Weights of a small mixture-of-experts language model, trained from scratch on English Wikipedia: width 256, a variant of Adam for the experts.
Below are experts of layer 2 (counted from 0) of a mixture-of-experts language model. Rows are named router (the router's row for the expert), gate (a neuron's input weights, with its number), up (a neuron's input weights, with its number) and show model dimensions 0-255. Each number is 128 + 32 x the weight over its row's rms, rounded and kept within 0 to 255.
After each expert's rows: a language model's description of what the expert responds to. This comes from a sample of Wikipedia text that the model never trained on.

# expert 5
router [119 105 163 164 139 156  88 137 109 116 159 185 150 106 124 207 149 173 102 107  25 105  85 135 110  63 158 115 141 117 120 165 132  59  88 147 114 140 130 137 160  95 154 180 148 147 131 124 151 181  69 143  53 129 119 147 121 129  86  80 152 142 177 114 136 133 112  71 115 189 110  78 130 148 169 114 129 103 138 160 142  82 123  97 133 148 121 149  99 104 105 145 104 138 105 143 134  93 113 125 126 103 170 150 107 137 154 153 144 168 129 116 115 114 104 146  85 173 162 134 136 154 213 148 125 127 142 139 149 135 107 130 155 163 112  50 125 106 155 101  84 162 138 143 138 143  98 154 149  76 140 113 202 151 149 206 195 172  85 110 144  81 109 106 170  84  90  95  87 118  85 143 135 144 120 145 107 134 125  67 187 117 117 168 157 147 100 128 126 146  83 160 136 192 129 125  51 145 116 134 112 204 144 127 107 100 148 151  79 156  99 136 129 140 168 158  89 129  99 127 131 108 124 163 148  85 135 170  85 174 155 165 144 134 201 108 172 149  52 121 158  96  94 122 139 137 143 138 145  99 137  99  80  65 184 170]
gate0 [141  97 190 162 157 186  98  69  95 131 148 184 121 173 131 116  92 124  96 101  45 188 132 139 170 151 125 154 112 119  95 119  75 135 128 187 136 119  93 132  76  96 105 154 128 114 159 136 141 169 146 147 113 187 136 145 133 145  64 115 134 127 158 144 114 140 156 190 160 138  86 150 132 112 175 116 169 157  73 138 162 137 141 124 139 185 139 183 167 106 156  91 118 132  95 165 120  96 124 165 111 112 138 114 112  81 155 132 112 131 113 180  61 135  82 173  96 133 119 146 147  72  90 146 153 150 131 126 158  91 114 103  51 134 172 168 109 143 119 139 168 134 193 107 161  66 105 103 113 146  85 156 122 127 111 141 191 137  46 163 126 150 127  90 175  95 124 130 181 180 107 158 126 132 135 112 133 104  89 148  89 142  52 131 109 142 103 118  94 120  64 153 152 103 151 107 129 123 148  71 108 128  99 132 139 176 102 183 126  90  87 130 101  92 143 165 115 159  96 150 118 129  92 120 121  80 139 123 103  42 165 169 120 158 149 118 126 194 110 117  86 104 153  74 127 112 202 116 126 109 100  78  98 138  71  66]
up0 [124 185 117 160 120  62  70 151  63 142  95 126 188 131 136 139 141 123 131 144 136 107 132  89 112 141 129 140 161 161 149  97 166  85 144 120 120 145 117 154 165 127 183 129 107  83 170  78 129 124 158 156 142  60 148 146  99 104 118 171 107 130  89  98 164 171 148  62 116 114 137  91 112  80  84 138 200 137  85 182  98 134 137 126 176 136 127 110  89 239  54 111 122  99 173  56  88  93 170 144 155 125 115 138 205 125 163 117 141 126 150  73  75 122 142 117 136 152 106 108 139 164 135  99 116 174 104 148 149 204 138 172 150 192 113 161 139 127 118 134 136 151 119 152 103 166 165  94 129  89  98 102 150 150 121 141 113 123 133  76 114  71 131 185 177  76 117 113 158  56  90  79 166 181 151 125 117 116 153 126 165 132 112 123 105 128 124 169  84 169  86 138 172 142  93 131 112  81 110 110 102 150 158 102 150 116 149  61 146 159 161 157 150 150 128  94 149 123 108 103 107 166 111 121 102 112 108 106 175 133  68 108 128 111 148 130 116  95 157 190 130  80 136 142 139  79  83  97  92 141 171 133  59 127 177 133]
What it handles: Vowel pieces in names. Vowel-led pieces inside foreign personal and place names, such as Dush-an-be, Kaun-as, Lu-an, often in tables and lists.

# expert 7
router [172 146 162  81 144 102 158 151 176 158  87 151 189 128 147 161 155 126 146  73 109 117 173 155 148  76 128  97 114 141 134 181 153 105 111 111 111 113  83 129  90 132 151 124  87 140 162  69  86 142 169 107 148 114 143 106  95 113 137 117  91 122 122 148 145 133 155 111 194 145  78  73  94 185 146 100 162 195 102 128 142 162 184 126 147 174  60  98 131 180 124 149 118 143 133 111 160 113  76 127  76  82 148 137 164 111  57  99 180 151 148 110 137 136  85 119 177 155 142 108  60  88 137  63 140 142 158 102  77  96 144 186 117  91 131  81 168 161 111  81 111 127 120 157 133  88 180 110 163 102  95 122 191 124 103 115 126 132 117 167 124 103 114 140 121  90 163 153 152 126  87 151 142 161 126 109 105 117 163 129 142 128 111 130 153 172 179 196 145 108 122 100  94  93 174 155 102 116  96 110 117 224 118 140 112 125 184 137 155 121  88  70  92 166  82 147  96 169 111 154 123 129 124 112 102 169 188  60 130 132 163 142 208 171 192 110 137 149  48 133 124  95 148 107 129 163  83  86 136 107 125 125  97 128 134 133]
gate0 [137 181 133 102  66  70 136 105 117 123  79 106 154 147 139  75  93 194 143 175 144 134  75 104  64 102 128 121 105 133 108 126  96 105  95 121  79 150 104 163  95 153 122 120 151 130 146  93 113  83 124 123  50 108 111 152 163 118 165  94  65  81  74 114 155 176 106 134 138 157 135 127 156 132 109 125 137 139 125 132  66 121 100 130 164 165 117 162 191 138 152 150 124 129 173 112 147  91 189 127 109 122 102 161 156 164 122 126 175 125  98  93  68 139 113 110 136 117 137 108  59  79 154 180  94 189  92  85 121 142 197 170 174 125 147 113 182 119 127 123 115  64 124 115 133 121 161 173 131 198 151  81 136 146 157 130 148 155 126  86 132 121 167 170  97  83 130 120 132  96 118  87  97 111  73  91 125  94 180 154 149 115  94 101 108 126  97 151  87 191 169 111 164 165  67 155 104 154  86 127 161 126 160 109  68 152 126 115 124 135 156 160 118  92 128 148 137 164 138 100 110 132 145 128  53 135 115 166 155 122  83 146  97 188 137 139 118 142 129 137 183 155 139 146  99  90 124  86 136  79 226 123  75  74 192 122]
up0 [121  96 137 172 144 118 102 156  58 143 139 103  87 147 161  94 138 163 100 145 165 140 116  76  80 125 116 145 105 182 149 173 141 160 106  74 174 208  97 121 128 140 155 115 131 114 152  71 157 129 153 163 103 112 155  81 119  61  47 131 147 161 130 114 157 174 139 150 115 117 118 123 122 211 170 179  90 109 124 191 129  96 139 154 183 178 191 114 139  96  96 125  80 126 129 117 173 134 172 140 107  91 122 121 106 157  95  95 150 154 104 168 114 162 130 124  67 103 122 141 182 160 149 109  77 118 169 126 138 162 172  90 105 136 149 128  76 112  70 134 121 130 155 109  69 121 138 150 191 168 141  97  79  65 109 110 106  61 125 132 139 134 130 101  87 140 102 155 161 121  71 112 129 166 127 175 162  95 154 110 112 158 133 108 128 157 160 167  81 156 118 130 171 214 101 157 126 111 112 154 145 111 161 134 147  59  89 128 129 128 153 168 163  83 175  97 109 123 114 146  62  85  73  85  98 123 131 173 101 126 126 113 139 110 112 200 122  99 162  85 100 123 131 143 183 118 169 133  83  98 134  98 126  74 129  94]
What it handles: Verb and suffix endings. Word-final suffixes after a stem, especially verb endings like -ised, -ated, -ied, -ant, often followed by the, to, of.

# expert 22
router [157 137 164  93 128 159 117 154 136 126 141 138 101 137 111 160 169 200 214 140  63 120 134 139 107  61  99  81 167 171  63 180 145  50 104 147 126 158 137 142 147 153 121 160 146 165  89 122 148  76 103 155 132 159  90 153 149 154  73 130 123 156 136 149 173 126 134  93 175 162 117 130 134 137 210 148 100 135 157 137 141 180 109 150 148 111 124 146 152 155  93 157 131 112 126 120 162 118  98 117 111 103 143 146 145 112 119 111 170 132 147 135 143  77 125 123 108 133 144 130  90 136 151 163 133 121 137 121 144  96 166 112 181 140  93  58 117 171 154  98 133 166  90 100 175 142 109 147 121 173 140  94 176  44 157 213 152 130 133 147 160 106  97 131 142 111 174 106 160 175 109 116 156 176  89 176 143  49 123  66 121 144 139  77 122 172  99 139 131  72 111 104 155 168 125 155  60 141  79 130 130 170 125 170  86 101 152 123  95 146 113 125  91 119  96 102  35 113 141 148 148 119  81 161  89 118 189 135 174 168  87 176 150 113 159 112 164 154  57 149 149 137 134 163 112 175 116 127  79 124  98 110  53  97 111 131]
gate2 [111 164  99 124 184  47 109 100 178 107 209 121 123 166 137  99  95 135  86  92 127 102 119 161 116 156 169 153 113 169  65 147 147 152 121 134  86 110 143  91  75 119  39  86 183 122 146 142 100 170 170 104 123 123 160 166 174 202 140  76 154 103 161  93 158 124 156 135  99 153  90 135 153  97 175  99 165 155 122 180  74 114 157 117 141 146 104 151 148  64 140 116  97 148 145  79 130 125 100  82 109  77 141  94  94 160 157 163 159 118 206 146 140 104  99 159  85 135  99  81 174 142 104 133 189 111 114 153 152 151 148 152 158  96 142 183 129 109 107 119 155 114 195 191 129 133 153 104 161 166 133 132 147 136 145 137 120  94 143 102  97 187 170 139 151 104  76 137 110  92  90 180 114 133 135  76 162 183 121 133 137 139 142 147 144  63 117 123 137 147 106 145  83 124 133  78 126 143 150  40  92 126 102 161  90 123  84 147 171 134 117 125 128  97 136  66 126 141 121  89  92 133 113 121 124 106 107 107 121 118 134  77 201 118 144  81 121 165 119  73 110 151 179 106 105 141 110  83 116 133 121 163 112  56 143 166]
up2 [127 125  88 151 166 109 128 111 114 122 156 151 102 186 143  92 137 145 134  89 120 139  92 193 133 162 112  38 151 154 137 118  94  70 115 113 112 141 130 121 124 129  92  86 159 123 112 119 169 158 139 157 143 165 178 147 143  99  90 141 126 150 125 160 162 144 158  91 105 168  75 209 165 102 134 116  64 131 140  24 117  63  68 144  73 107 175 176 119 130 121  99 109 131 151  96 122 152 157 165 147 123 132 109  69 119 146 112 201 166 106 183  86 106 127 103 141 136 130  81  88 173 152 123  76  98 193 138 104  78 109  43  93 142 112 147 100 102 127 131  97 133 116 128  44 112 155 124 101 157 150 121 113 156 141 150 179  82 142 183 107 156 149 133 125 162  32 143 133 151 138 152 121 127 153  97 133 134  59  64 183 156 141  85 115  69 107  73 155 102 155 149  92 138 160 134 115  94 157  96 133  77 126 124 122  61 157 114 146 135 146 123 128 106 139 115 128 113  88 113  84  89 132 154 133 116  89 109 160 153 124 150 129 146 113 145  72 148 163  79 159 117 162 175 138 116  88 121 105 188 130 146  77 153 111 131]
What it handles: Digits in numbers. Digits and en dashes in years, scores, track times and table figures, like 1958, 2007-2009, 1:42, 2014.

# expert 28
router [159  94 152 170 148 139 108 164 131  94 160  91 133 141 143 165 133 166 130 137 118 169  94 148 120  81 179  76 135 169  71 143 126 115 141 161 111 109 139 125 155  88  63 102 153 149 141 111 126 155 132  97  36 150 160 102 167 139  60 112 153  79 172 132 167 121  92  94 143 206 136 117 113 124 142  85 146 159 169 130 116 171 137  95 163 204 122 121 128  88 192 115 201 135 161 125 135  97  95  98  77 124 169 127 127 177  97  87 202 175 125 162 156 115  92 134 123 138 108 142 101 123  93 152 119 178 152  61 162  58 109 106 148 159 121 134  90 159 110  84 115 150 155 133 117 139 129 147 112 159 139 107 147 144  81 111 178 105 201 118 161 104 125 120 115 136 148  84 132 142 123 136 163 129  85 169 128  91 161 112 123 121 127 130 102 107 162 200 131 157 122 114 129 135 151 139  91 114 107 145  97 142  99 148 101 148  98 115 118 108 103 165 102 123 132 124 119 115 180 168  87  98  78 102  37 130 146  83 115 168 158 115 142 168 188  31 148 147 112 140 226  99 128  73  93 137  55 124 179 108 145 138 136 155 160 106]
gate0 [139 113 169  49  72 132 114 105  89 100  48 201  99 145 112 173 107 178 118 146  62 148 134 113  71  80 114 150 160 140 115 115 163 127 148 154 121 115 110 128 100  63 105 195 145 122 142  99 108  99 133 114 144 146 102  88 129 141  86 127 112 110 115 161 135 157 130 138 154 119  97  65 138  89 146 155 108 148 142 113 149 123 170 112 156 125 138  85 156 129 106 109 130 204 163 168 163 129 159  84 177 161 114 158 176 126  90 140  96 104 221  95 110  95 180 110 162 161 119 157 158 122 121 112  83 149 122 124 161  98 138 170 149 157 127 105  97 119 189  36 115 158 162 144 117  99 101  99 133  92 104  33 158 146 147 150 103 139  49 144 152 149  91 106 130 141 127  35  91  93 117 160 123 137 152 198  64 127  75 111 100 154 113 144  93 173 109 135 176 136 135 139 124 174 106 159 142 192 124 109  79 129  82  98 148 121 126 141 159 132 135 160  93 113  76  74 145 119 124 110  99 168 180 108 153 119 138  97  82 135 148 152 189 124 128 106 118 154 102 136 122 186 114  95 132 140 150 157 137 152 144 181 155 104 140 159]
up0 [ 81 159 149 107 101 104 138  96 138 126 139  85 166 109 186  89 178 109 137 100 130 183 102 166 114 160 157 114 176 142 138 127  70 128  52  53 118  86 130 148 185 134 137  93 144 176 100 123 133 125 139  99  34 152 190 145 150 197 177 158 133 109 108 119 183  73 150 136  83 136 114 158  95 117 120 112  80 138 108  11 120  91 108  86  98 123 120 144 116 179 114 103 131 116 185 133 139 146  60 159 120 120 120 139 119 140  81 108 116 153  88 169  95 142 122 115 110 110 161  82 154 131 137 122 128 119 148 107 191 167 116 168 172 108 144 100 143  93  91 147 126  88  88  97 161 155 178 137 169 142 171 156 118 111  95 168 115 165 113  91 158 133 143 115 169  91 177 164 137 113  81 118  94 136 140  74 201 147 100 125  85 145 150 153 132 137 107 104  80  96 141  74  93 130 160 114 129 113 151  99 170 136 176 155 174  83  88  90 142 153  97 106 135  97 161  80 156 132 118 107 152 119  75 123  84 194 108 100 158 162 105 118  82 179 147  63 167 137 105 141 138 110 144 107 100 156  89  90 155 154 135 109 158 138 118 100]
What it handles: Common role nouns. Common nouns after the or a possessive, naming roles, works and organizations, such as team, film, club, manager, role, system.

# expert 2
router [151 106 142 107 182 146 167 103 114 179 196 110 101 146 107 160 103 119 180 129  60 164  85 154 197 133 112 123 208 115 122 158 116 124 128 112 105 186 130 115 155  84  68 188  98 165 155 101 141  72 144 109 134  88  50 113  74  94 130 102 140 197 150 158 122 113 116 122 118 175 156  93  94  86 105  80 140 132 157 188 171 138  81 142 131 167  92 136  92  67  73 160  83  66 145 120 184 131  87 128 109 159 148  84 129 105 130 143 154 149 155 153 131 162  93  78 112 133 159 107 143 142 108 100  74 133 128 158 132 132  83 134 140 125 113  89 111 118 151 104 196 182  76 161 122 164 112 164 131 122 135  67 168  99 124 180 117 144  93 137 117 116  86  91 108 155 129 124 129 155  78 125 117 121  73 128 135 141 133 122 139  98 120 117 128 192 132 140 112 155 143 116 127 148 147 155  51 173 136 120 142 194 118 151 131 117 150 154 158 117 129  65  95 163 120 143  66 119 147  83 135  69 107 142 160 117 140 154 161 127 164 102 184 132 196 119 145  94  99  81 149 155 128 119 170 127 122  82 125  31 167 123 155  93 135 126]
gate27 [119  93  54 106 115 102  74  77 126 148 110 129 166 176 196 157 133 120  83 202 112 132 129 123 164  89 125 128 124  98 113 183 111 105 107 136 103 147 138 145 167 130 118  80  99  88 135 102 125 131 142 171  69 140 151 170 132  91 125 133  95  92 119 208  94 148 152  71 145 129 157 207 105 114 116  71 130 169 154 101 154 162 135 133 118 125 120  81 101 113 170  83 145 184 190  68  68  99 134 118 115 133  96 108  70 108  92 145 100 119 123 106 111 176 105 187 111 102 124 142 115 102 114 118 114 127 100 102 146 109 157 128 119  41 199 183 156 135  92 126 121  96 144 135 141 100 130 125 115 174 156 142 145 138 192 162 168 138 105 136 107 127 147 182 122 113 118  89 172 132 115 112 139 143  64 182  72 108 132 142 133 123 118 137 141 175 176 161  96 174 153 125 118 117 120 160 117 146  97 118  86 122  62  78 146 112 112 173  84 102 143 184 156 167 136 164 123 100 109 103 169 139 186 125 118 135 104 142 103 152 130 169 147 148 159 107 146 186 137  97 183 218 166 135 126 180  81  97 111 149 189 180  96  82 132 142]
up27 [149 118  96 146 115 189 147 109  97 144  82 118 125  83  81  66 126 122 100 103  60 117 138 159 131  91  64 154 160 142 125 127 138 153  82 159 129 131 187 108 117  82 127 125 112 141  73 175 157  68 150 104  76 144 135 131 146 186  65 111 126 105  92 154 142  72 124 167 130 138 124 124  75 120 115 102 105  98  95 126 144 122 104 190 132 148 194 141 156 117 133 118 143 154  91 143 102 153 111 149 127 114 195 146  96 129 139 190 165 129 123 119  84 152 113 115 116  53 105 157 159 141 161 150 134 119  71 183 149 186 187 110 102 163 107 109 160 108 159  78 170 159 111  41 112 157 155 126 169 129 166  85 105 173 207 145 121 127 129 132 148 140 108 142  72 117  72 100 128 100 144 111 131  76 129  93 149 172 133 130 206 113 141 137  85 141 112 111 163 120 135 150 138  71 175 138 118  82 206 208 100 128 170 122  79  93  99 114  95 107  93 115 128  98 143 136 169 133 117 135 170 171  93 100 123 139 163 146 133  95 145 173  74 121 156 147 116 106  78  46 100 164 127 126 106  95 138 101 161 152  81 130 110 113 161 102]
What it handles: Mid-word consonant pieces. Single consonant or short consonant-led pieces inside a word, often foreign names and terms, such as Me-k-ong, By-z-antine, antib-od-ies.

# expert 21
router [148  88 143 134 180 128 135  49 189 128 167 151 124 120 139  96 131 168  87 143  18 164 106 131 157 127 129 140 146 117 122 185 147 118 112 106 139 151 134 148 143  77 117 166 141 118 165 124 192 118  99 150 110  77  86 134  91  81  95 135 126 164 153 194 126  98 138  90 140 153 131 139 108  99 145 127  98 162 110 148 144 121  82 118 114 108 145 146 110 107 127  61 113 139 146  86 138 132  92 108 107 102 180 104  96 120 106 191 131 137 118 173 162 116 120 153 115 184 140 118  99 147  77 182  96  75 121 162 128  70  96 125 127 115 124  52  70 107 182 138 131 174 120 113  58 153 110 110 135 144 154 127 198 127 113 155 154 138  96 108 138 116  81 157  93 134 151  90  99  69 117 125 162 100  56 147 156 106 141 127 169 128 167 149  98 202 127 142 130 137 148  98 151 117 106 121  52  81 138 127 181 171 119 121 128  72 123 153 124 146 112  88  91 143 135 147  85 122  93 125  96  87 128 115 136 115 144  98 116 171 136 117 214 143 245  89 100  92 111  89 111  83 151  90 144  46 136 104 120 153  99 131 117  82  95 111]
gate0 [174 131 121 110  80  85 134 171 122  95  77  66 111  94 172 133 105 152  94 126 137 167 121 143  97 133  52  97 110 154 106 102 106 121 134 164 146 115 100 120  69 110 205 126 179  56 133 105 139 102 165 103 130 144  93 125 154 139 150 113 141 130  87 118 179 178 167 110 176 115 164 117 161 156 122 118 135 129  93 140 174 155  96 150 159 116 104  97 140 170 217  97 105  90 118  89 150 128 152 182  68 162 137 169 147 123 150 108 128 108 145  95 124  47  72  86  92 164 135 197 104 142 124 100 138 112 144  88 115 170 149 156 101 126  93 164 113 124 144 152 117  92 107 164  90 119 170 153 182  52 128 123 146 177 137 129 118 145 117 126 174 113 111 193 119 127 114 155 194 157  61 115 185  62 111 105 162  68 112 146 131 119 142  74 161 165 127 139  89 111 138  77 163 146 103 111 120 185  66 114 147 128 140 136 135 180 134 183  83  98 150 147  78 145  98 134 145 141 153 169 136 165 132 117 133 132 145  98 116 168  82 166 116 113 119 166  97 115 142 118 171 150 111 107 145 168  70 124  84 178 136  44 148 100 125 148]
up0 [ 71 125 148 156 130 119 146 200 106 119 121 116 178 125 163 126 139 116  87 132 118  96 135  86  95 163 131  82 119 143 137  47 106 140  61  79 106 166 145 158 125 112  71 114 129 138  99 113 114 187 165 179  69 139 103 134 165  74  51 145 119 120 100  85 144 142 152 156  97 106 107 175 108 112 152 106  89  59 166 125 139 136 106 214 169 113 118 152 166 150 116 114 129 146 137  88  88 151 136 205 144  97 101 174  83 167  89 152 115 152 141  93 147 219 129  90 190 145 100 115 154 134 210  86  75 149 101 143 144 166 147 130 132 128 144 125 139 121  74 133 102  80 189 166  85 128 117 164 178 160 135 135 106 108 139 143 107 143 157 116 110 116 110 140 130 169 138 129 101 102  85  78 125  90 110 100  99 104  88 110 142 137  83 100 167 160 102 126 121 165 114 115 201 113 122 122 132  99 185 144 107  98 156 108 114 147 129 181 119 105 134  97 122 190 126  95 121  63 163 124 145 140 113 138 110 135 142 133  40 153  62 138  99 136  92 186  88 145 129  66 156  85 157  80 100 147 160 117 133 136 110 114  72 149 129 143]
What it handles: Mid-word syllables. Interior word pieces after an initial capital or consonant, often in names and foreign words, e.g. K-enn-eth, W-inn-ers, Rez-ult-ati.

# expert 18
router [132 150 159 100 165  85  95 147 135 157 134 163 127 133  86 105 141 163 176 137 115 176  96 165 107 127 151 118 149  99  82 159 153  97 164 134  97 195 151 183 129 126 134 111 127  98 110 120  60  97 137  84  94 119  96 204 143 121  68 147 142 111 128 160  93 167  99 152 110 240  90 121 116 138  94 151 120 112 104 140 159 102 129 123 111 165 140 160 122 167 145 103 117 142 115  62  92 130 110 166  92 106 107  97 164 179 157 140 180 118 126 135 137 125  88 135  96 154 135 192 100 152 125 171  84 151  93 157 146  69 147  95 210 114 113  87 172 125 191 139  60 156 111 135 172 154 109 134 117 165 175 134 152 146 141 173  81  89 137 137 137 106 125  68 103 141 152 147 136 164 156 148 121 142 153 133 193  89 123 109 126  76 147  93 119  81 105 159 134 100 120 109 139 201 182 155  51 130 159  90 135 182 172 103  77 157 134 123  84 137  89 117 137 118 226 110 119 122 133 132  64  61 144 119  68 116 134 146 152 145  90 139 134 112 141  75 137 142 145 126 163 143  72  99 113 124 100 122 158 112 132 117 145  97 206 147]
gate0 [159 117 100 160 140 181 110 138 114 138 144 137 165  94 156 106  44 132 119  91 163 131 185 107 119 121 130 118  53 169 106 103 118 130 133 105 123  96  79 126 140 183 114  93 101 111 119 133 186 130 151 139 152 147 107 149 144 162 187  82 168 103 143 109 174  67 112  73 149 128 152 126  86 133 119  64 142  84 100 135  95 127 133 157 117 119  46 145 107 194  62 130  59  78 170 138 192  88 157 140 144 108 131  88 120 117 156 103 113  92 141 170 149 131 116  83 137 169 188 129 184 110 139  68 119 156 163 111 157 156 136 120 190 150 124 168 125 131 101 141 125  95  93 129 120 102 166 117 144  97  82 120 168 147  62 124 145 102 106 104  93  96 104 178 135 115 102 117 146  90 154 138  97 107 161  88 128  92  80 122 158 134 146  98  69  59 100 119 112 149 139 136 158  77 127 125 131  66 148 163 149 179 157 110  95  74  70 103 174  78  56 169  86 157 148 149 116 149 108 178 129 114  77 119  88 116 105 108 147 120 149 116 132  95 121 163 111 121 169 108  87 149 116 131 181 158 110  58 129  61  97 167  83 120 160 117]
up0 [122 172  97 149 135 129 176 101 129 140 106 131 141  85 164  76 107 142 122 171  65 148 138  88  74 100 150 186 164 119 114 112 164 111 171 104 117 106 120 118 214  92 176  98 128  96 109 121 108 168 180 116 134 121 154 171 158 114 159 194 162  64 164 118 102  83 160 133 152  91 107  90 183 164 153 142 159 125 136 148 114 145  96  75 147 198 117 113 154 187 176 146  99 146 153  91  70 215 129  67 162 101 109 135 185 130 161 224 104 175 129 147 166 146  87 182 109 100 117 138 109 135 176 149 105 155 125 106 153 129 191 155 137 150 133 105 108 101 128 106 135 131  99 109 168 149 133 116 160 116 154  80 112 125 127 155  71 145 129 110  68  72 147 214 106  79 138 116 121 124 159  61 113 140 130 139 123 104 102 225 179 100 134 170 115 139 115 139  89 114 137 112  79 154 162 167 147  91 118 147 134 125 101  49 179 126 164 130 118  83 101  98 139  96  70 125 160 117 166 142 125 128 117 126 140 140 101 114  82 153  69 135 163 129 152 155 139 151 123 153 107 157 128 124  69 131 144 114 109 121 148 106 149 137 115 150]
What it handles: Short fragments and empty cells. Stray lowercase word starts (m, c, g, con), "as" in cast lists, "and/or/by", and runs of empty table cells.

# expert 24
router [137 103 153 144 128  94 116  92 171 149 116 144 181 104 128 122 129  93 147 141 122 126 148  77 111  71  90  97 196 130  50 102 118 127 166 131 172 138 145 155 126  84 111 130  99 135 157  97 130 118 168  97 100 137  94 169 122 134  98 177 133  98 200 165  96 131  88 177 157 220 168 158 139 145 141 130 155 123  91 103 167 160 139 182 127 182 103 127 123 124 151 157  98 113 101 133 110 126 203  90  87 132  81 172  71 163 100 112 137 186 150 105 139 151 145 153  85  94 100 155 148  97  97 133  99 144 163 101 175 112 177 144 132 137 122  93 144 187 116 145 130 150  89  71 194 141 150 142  60 149 102 159 144 126 120 179 112 124  88 123 103  99 126 146 177  63 172  58 144 154 139 170 129 143  56 116 118 119 127 124 104 200  89 133 110 127 165 169 122  98 135 132 137 147 156  94  59 119 148 170 129 138 135 132 122 104 156 126 138 108 150 144  99 124 142 131  88 134 125 160 153 130 110 115  13 145 143  45 110 121 119  99 147 203 188 128  87 128 102 121 178  96 107 133  92 155 123 132 100 116  99 145 181  99 171 183]
gate0 [ 78 145 123 197 171 168 137 121 130 161  86 125 143 111  60  90 132 137 105 137 142 102 159 207 174 161 160 106 131 109 130 135 166  75 144 107 154  80 113 150 101 207 154 146  74  92 150  83 124 158  60 106 182 125 116 111 217 135  93  85  99  84  93 118 152 118 112 156 131 141 132 145 108 140 143 137 115 164 154 119  84 150 139 154 107 126 122 120  74 166 117 129  83 154 177  98 167  98 175 132 130 171 127 109 109 108 116 165 169 118  80 111 131  96  92  92  83 143 130  90  96 146 117  64 137 158 104 150  72  63 133 190  96 129 130 162 148 142 123 138  98 156 132 151 118  81  96 100 126 107 144  93 114 109 101  70  80  99 122 111 147 125  95 126 145  80 101 133 135 119  72 144 120 174 148  98 188  82 134 145  95 136 105  87 159  97 100 188 111 144 132  89 142 136 159 102 115 116 166 116 118 152 115 181 128  54 136 113 110  86 139  95 162 123 173  83  98 115 115 177 143 180 123 118 124  76 126 118 124  87 156 147 151 118 129 132  89 143  83  87 145  88 175  21 215 151  79  96 104 121 161 163 120 137 100 106]
up0 [109 119 162 198 121 109 126 141 158  70 130 154 129  94 135 132 200 175 154 112 139 160 117 150 122 116 175 178 177  84  89 101 123  69 124 113 122 147 111 101 160 135 101 165 108 121 114 123  95 148 127  68 133 166 121  92 102 101 112  95  54 110 122 139 121 148 109 126 177 115 152 155 101  97 129 125 110 119 176 137 131 177 100 154  81 122 166 197 136 214 151 131 113 118 155 140 149 131 171  77 126 155 177 105 126 132  78 101 101 153 104 111 159 164 148 132 149 122 110 120 102 133 107  66 131  83 115  66  85 103 116 116 127 125 139 182  89  77 174 122 131 101 134 116 122 132  80 120  78 111 133 193  84 118 149  99  82 101 109 147 183 176  51 104 109 151  79 169  84 126 108 180 106 168 180 102 164 111 157 112 139 220 117 165  83  96 146 135 114  92 144 203 113  57  92 177 134 172 116 105 114 122 172 140  87  98  90 133 131 107 111 166 106 233 139 108 113 136 141  81 110 128 150 117 144 129 132  67 107 132 102 124 100 116 145 101 135  66 123 113 138  98 182  91 131 147 121 155 155 137 150  66 103 186 119 136]
What it handles: Past participles and coordinates. Main verbs after "was/has/is", like identified, announced, made, used, known, plus commas, periods and degree/minute marks in numbers.

# expert 15
router [140 175 123  77  69 181 134 127 125 171 140 132 153 131 117 148 136 157 162 100  59 155 142 188 109  95 139  88 109 141 104 170 101 116 100  80 112 118 137 173 169 157 104 193  73 173  90  98 130  87 150 101 126 126 102 170  98 153 204 107 174 134 157  97 175 140 110  99 148 182 163  96 129 134 159  95 126 157 108 143 102 162 131  74 168 179  99 173 150 137 119  85 131  78 122 172 201  93  85  98  46  61 152 148 115 145 147 120 125 131 145 134 125 107 105 137  95 168 116 120  86  95 126  98 130 172 103  51 154 117  93 138 116 139 106  55 153  96 149 106  77 108  73 102 114 127 183 129 157 123 149  98 210 116  91 155 151  95 143 124 127 115 151 137 132 102 180 126  88 151  89 121 156 122 124 129 167 117 128 151 110  73 107 138 185 126 126 151 146 150 156 102 128 117 169 159  93 157  98 162  90 214 151  99 100 112 153  98 141 153  70 135 111 155  91 130  70 183 136 157 120 153  74 110  80 116 186 109 154 201  91  97 150 153 185 123 136 114  95 149 124 133 147 136 114 135  80 114 178 120 120 159 130 146 122  97]
gate0 [202  93  81 112  58 121 122 146 148 146 132  99 115  83 148 158 128 133 139  85  91 116 138 144 113 124 137 101 155 118  98 162  95 121 101 148 255 111 140 162 142 114 131 174 101 148  99 125 130 129  58 139 114  67 125 151 117  85 111 175  96 164 119 127 115 108 107 119 120 117 131 171 115 169 117  97 129  83  95 121 104 168  84 117 192 133 120 131 120 175 154 152 127  80 151 126 137 101 169  89  77 122 119 114  78 159 147 134 176 136  62 159 158 130  80 146 141 109  84 147 124  37 158 144 151  85 113 198 155 134 142 125  88 101 112 101  71  98 148 103 133 136  91 109 122 149  99  72 104 140  73 184  65 135 141 141 149 121 117 119 141 139 172 119 150 111 177 149 107 182 113 124 139  81  85 101 173 146 113 128 139  61  65 160 109 123 133 180 142  61 111 159  14 114 108 120 127 104 185  99 101 163 154 132 135 140 114 136 127 131 116  82 133  94 147 147 159 168  92 132 158 133 181  68 129  95 117  58  71 136 144 147 141 131 178 141 104 123 121 128 117 139 115 114 132 121  89 129 167 169 153 137 146 136 167  79]
up0 [100 190 163 150 171 135 156 100  58 100 162 123  90 176 139 105  96 108  98 123 110 160 141 144 159 103 144 177 100 151 148 129 139 112 149 111  85 121 112  85 106 125 122  98 109 132 131 147 171 148 137 139 111 107 125 158 135 186 137 104 158  94 154 132 127 149 131 107 136 134 140 124 143 133 165 105 135 116 143 141 202 105 183  75  96 147  97 155 206 119 106 125 195 119 146  91 132 122 111 124 140 118 102  87 115 111 182  68  70  80 144 150 123 131 130 138 103 146 156 127  79 132  62 109 103 179 123  79 120 125 139  94 160 134 123  73 197 110 172 113 126  40  95 143  69 135 153 153 122 127 131 146 149 184 143 120  69 114 131 129  85 109  61 140 107 134 122 110 143 122  98  53 116 133 204 122 108  68 159 163 165 117 132 130 201  90 116  84 104 104 116 125 146 113 129 121 127 103  75 151 141 148  36 104  52 135  81 117  72 121 130 113  89 159 107 118 174  77 127 138 161 139 107 148 133 158 133 150 122 148  47 151 138 115 135 120 187 135 110  98 128 128 162 146 102 228 170 108 183 169  87 139  78  68 153 114]
What it handles: Word-final suffixes and zeros. Final pieces that complete words, such as -ation, -ions, -ers, -ence, -ales, plus digits inside numeric table cells like "0 | 0".